Weights of a small mixture-of-experts language model, trained from scratch on English Wikipedia: 11 layers, 36.1M parameters.
Below are experts of layer 2 (counted from 0) of a mixture-of-experts language model. Rows are named router (the router's row for the expert), gate (a neuron's input weights, with its number), up (a neuron's input weights, with its number), down (a neuron's output weights, with its number) and show model dimensions 0-127. Each number is 128 + 32 x the weight over its row's rms, rounded and kept within 0 to 255. Numbers have three digits each.
Before each expert's rows: a language model's description of what the expert responds to. This comes from a sample of Wikipedia text that the model never trained on.

# expert 31
It responds to: Two- and three-digit numeral chunks inside numbers in tables, stats and measurements, such as 100, 000, 95, 170.
router:075176162108228102136175166193182088091161147120112073115091094136140127127138114164155086138202093178124176144132161114178140078096065141132145181098089146094145117156127112157113122159151114090103054094164146114102139163088130118113140151167155136122136155099108171124142125070087074134100118103132106142100130124175193152125119133123104125118164153125117164098121087139070187139126
gate1:111125126113147142155160114065149161114143127155180110170129131111115098065133150128186105139117105105125123137119137158166149135120100065166197130117109145161120150145146068095173218159126174142145129127176085176113181137119151135128113032137072101156097106137179162135129091133084163048169180149131121151209184123146167161120126131087140139152129135147142099101136094176104092153151
up1:156148159095162102106144150135089107144131147093126091106084099186136135186139070109144138111085116230144092109108077120077102105151154112065071127104113139068123129134177152140084108105106131148138182143065196133149125112137083123136132172105121148130143195127128127118101120142077113135087178134173153126174164129121163113101109123095118097034180127083097143090125149069146114097148
down1:186116104133124130142089223101174106114100133129126090134134069143126085105127117089166099105159092155092081057054114192156140119049149097141153126085136110011125122134138117137143098183114136132130118126095161134150164157143090166171130139114118144077125151099163136107135162151093113171123119122125114081122157165098150103171112122119167188094141183098102167102175122167121137157130
gate2:170040070075110141136117159114199165138158105136149148207181155082090180171125127106123058117158107127118084139152133202102083143143096109133089120133095115101143143137105094133161122114098161098163161139152154111079136133103129152152155145126056057137181114165159129155130134099103121131114143087138135158110162178129126120117169101106129130125115106023103120172158172177113130128127
up2:106147127124164133162160098090128126092094118094164109165100078198194104086097083126134168140064113128084167146063131103157131072158070101130156123175088094079139103157130084135112120092145115171128129166136161117159134163221138081104144149150136148101084147142163158142068121202119065158166123140139151130168139144199143125120097171151118128100140088129130119097117102093142077160118
down2:144199111133117132109132142174080130114166156124112125103152094179142048128093141154155112171073120146158106068116102091165177100053122168135167156128146103144108115093047085111071158103141087084124103121051126128133152112124109113118126117117112104090152178125130138127156169153140116051147163165101109112082107054124171109099121153136119167133111106195165126156087107157198132127131

# expert 24
It responds to: Closing parentheses, commas and periods, plus past-tense verbs after a subject, such as continued, increased, believed, signed.
router:111147126148205137124180167145145086085118165071129130101097133146134124082166111095116144135161136173125153152149119128155155076126070144126130197117093158146176077109100095115158149135122145071132094193145135136116161173047196139055136140106148162108130188082105154141181144151129157116101090156126103136123113085147202128148105066085092102094142128129120151118102059126105097119174
gate0:100113141176113137154131101119141123147148151061167124098171121039120102109075118171156176130135150124133171210115083190142118133164161170107144125147151130139140148155111126123078167165142111137158167158143112137149146064147153098137136156124151076126048154169088086182191120099136140091161132151152164124125123071097160164113056133176124149122122052127132151163166126162090162176130
up0:181192125168139094148139125156155116142164141179169099155133100098111095169129181164116113184098113099071118114110196130117180194084145116156167169142082115104128055121084187118106146144171176081138149087138136126187152174127126117178116164106164172074187109169129152125140074115123103168123153144092143069145140111131172125073124129104143124096124124177136081145147139094147095087128
down0:105157187150123170174137211145089072126146193095135138144165092142086165155103120165092126096074103127136150121101133108072126169125134115159173070159124170119096128092192105118095129115124126152058108126117129121055112173123165114142167127113143160092198103153129151151149064093153162126168132154103133111197121080100087148139093139139145125102090131201073087167112136108106126146128
gate1:148095126141135119130093051154122160159135152205116147101184094108145091155121161151142107142194132086143133139107089146109117104177063191128150163099124119127118099084157188146133121088114161138110025175060079090164146091090088092116110102153124107102144141153142147161118134147111067123149118129112151058077091121156159103133124163160126141147169089099136095119128085204138140153130
up1:062114123101156201146157163161102092116157142077148115153080149129090162100147127092083142147081114160094133141134141101121115164131169092087095090155157128112117154137048104138183182132130071180123171111135177147116159136132143117132154166110111136089067116178130128092149116103123157154095097122122136195142163131065093106084101085151096068120068197130119174132104158078133080101137
down1:129107186060167168140127128135087081049135135079167146166086093149126176105160118142111131142138060144143123093158163085121174121102098097150146150123118132114145078141103111152159157177157159084122108058113158146120120156130142196106164125148137140121140130123175121127141180092117137124094116089096092095125106136112218138121129108057073095121099188079202110131073119093155095114114

# expert 35
It responds to: Definitional openings after article titles, such as "is a", ") was an American", title "=" marks, and taxonomy or infobox headers.
router:070151100102189149113184107128210140084161140109132108100104074187107126124178117134122131172118093112135118094148176156160136081145046124149146176097080219139101084139127112135132177132121128096172083148138156111097090169095180144144128172139102131131131154099105160115103178108141109091130136093161155079130104130157219135097098139089111112124137131075088128128073093145091142107146
gate1:194137105189083179113150174159129116127167171180077137147100131119096121137133146110135112156110149096120120129114154086105115118110152137184096113111157130082113155124083106127142122160074135137119100114067177132082163123117112151158155115139090134153097085135148122161159134099191164104093138085177139108155206073063175104103129091106161221139094105188116086108123134162106083113059
up1:127188122162116193058185136126162094110163185143073125152172168136089181094173176161132092118160099126129149117115127104043120099133137199123155119077181105082138097103095126128111114149102105114086103127052094134135136165107155148154134149129131114153124150103167143158112046128127078127095118192117120122065155110111110167152136129141154153170121082155089131144142082093156160159162
down1:130074135112126121138195119168134123136077101097104112097163117105066100128101148099129129127134103124100139151118122101099103106139125140145093108167202060138134162138212116115119150096209147076135082120150159099112119137125151168128116082123105155148113120111115140101149128159111134094106101181120023087085144209130100102133118180175166074168164146109141203162104094116168131094158
gate2:069126088080134132172126166116208153163152156126155092165153157168141077089094128141093122078076122135107141106192072180191092057141141109152172132170145094113186151155139108107161107128146121062097124181158140142154118101055120146174147108117190102124132124162109148116099109128058161126133096122177137106126103131147112158140172168137163101173169110145159120157109123167079135121153
up2:125152075106106102134171187120152113156138146174149085142183165175122082147129115148135123080102170087132114133168130147199128076095122134212176092164149104144198117165150063149166099098171169100096107123154095170155145144072124130145158110068167075152153128159075194121062135152110143111079108151129130102125108176117143149116111131084136097121118159116165091141122124123104186148150
down2:143133131127152113149115117129128116104148063126133127131130079189131104112083138122146121160165101121106063050077154098069117109099096121088043164087149174122178124084127155108165161114146135085127087164153130116138040092150136105116126158200118133106107133133113158133138158092146133091055147104195156072170128096134136107087141136189193090132069081141129155111134158118138090120127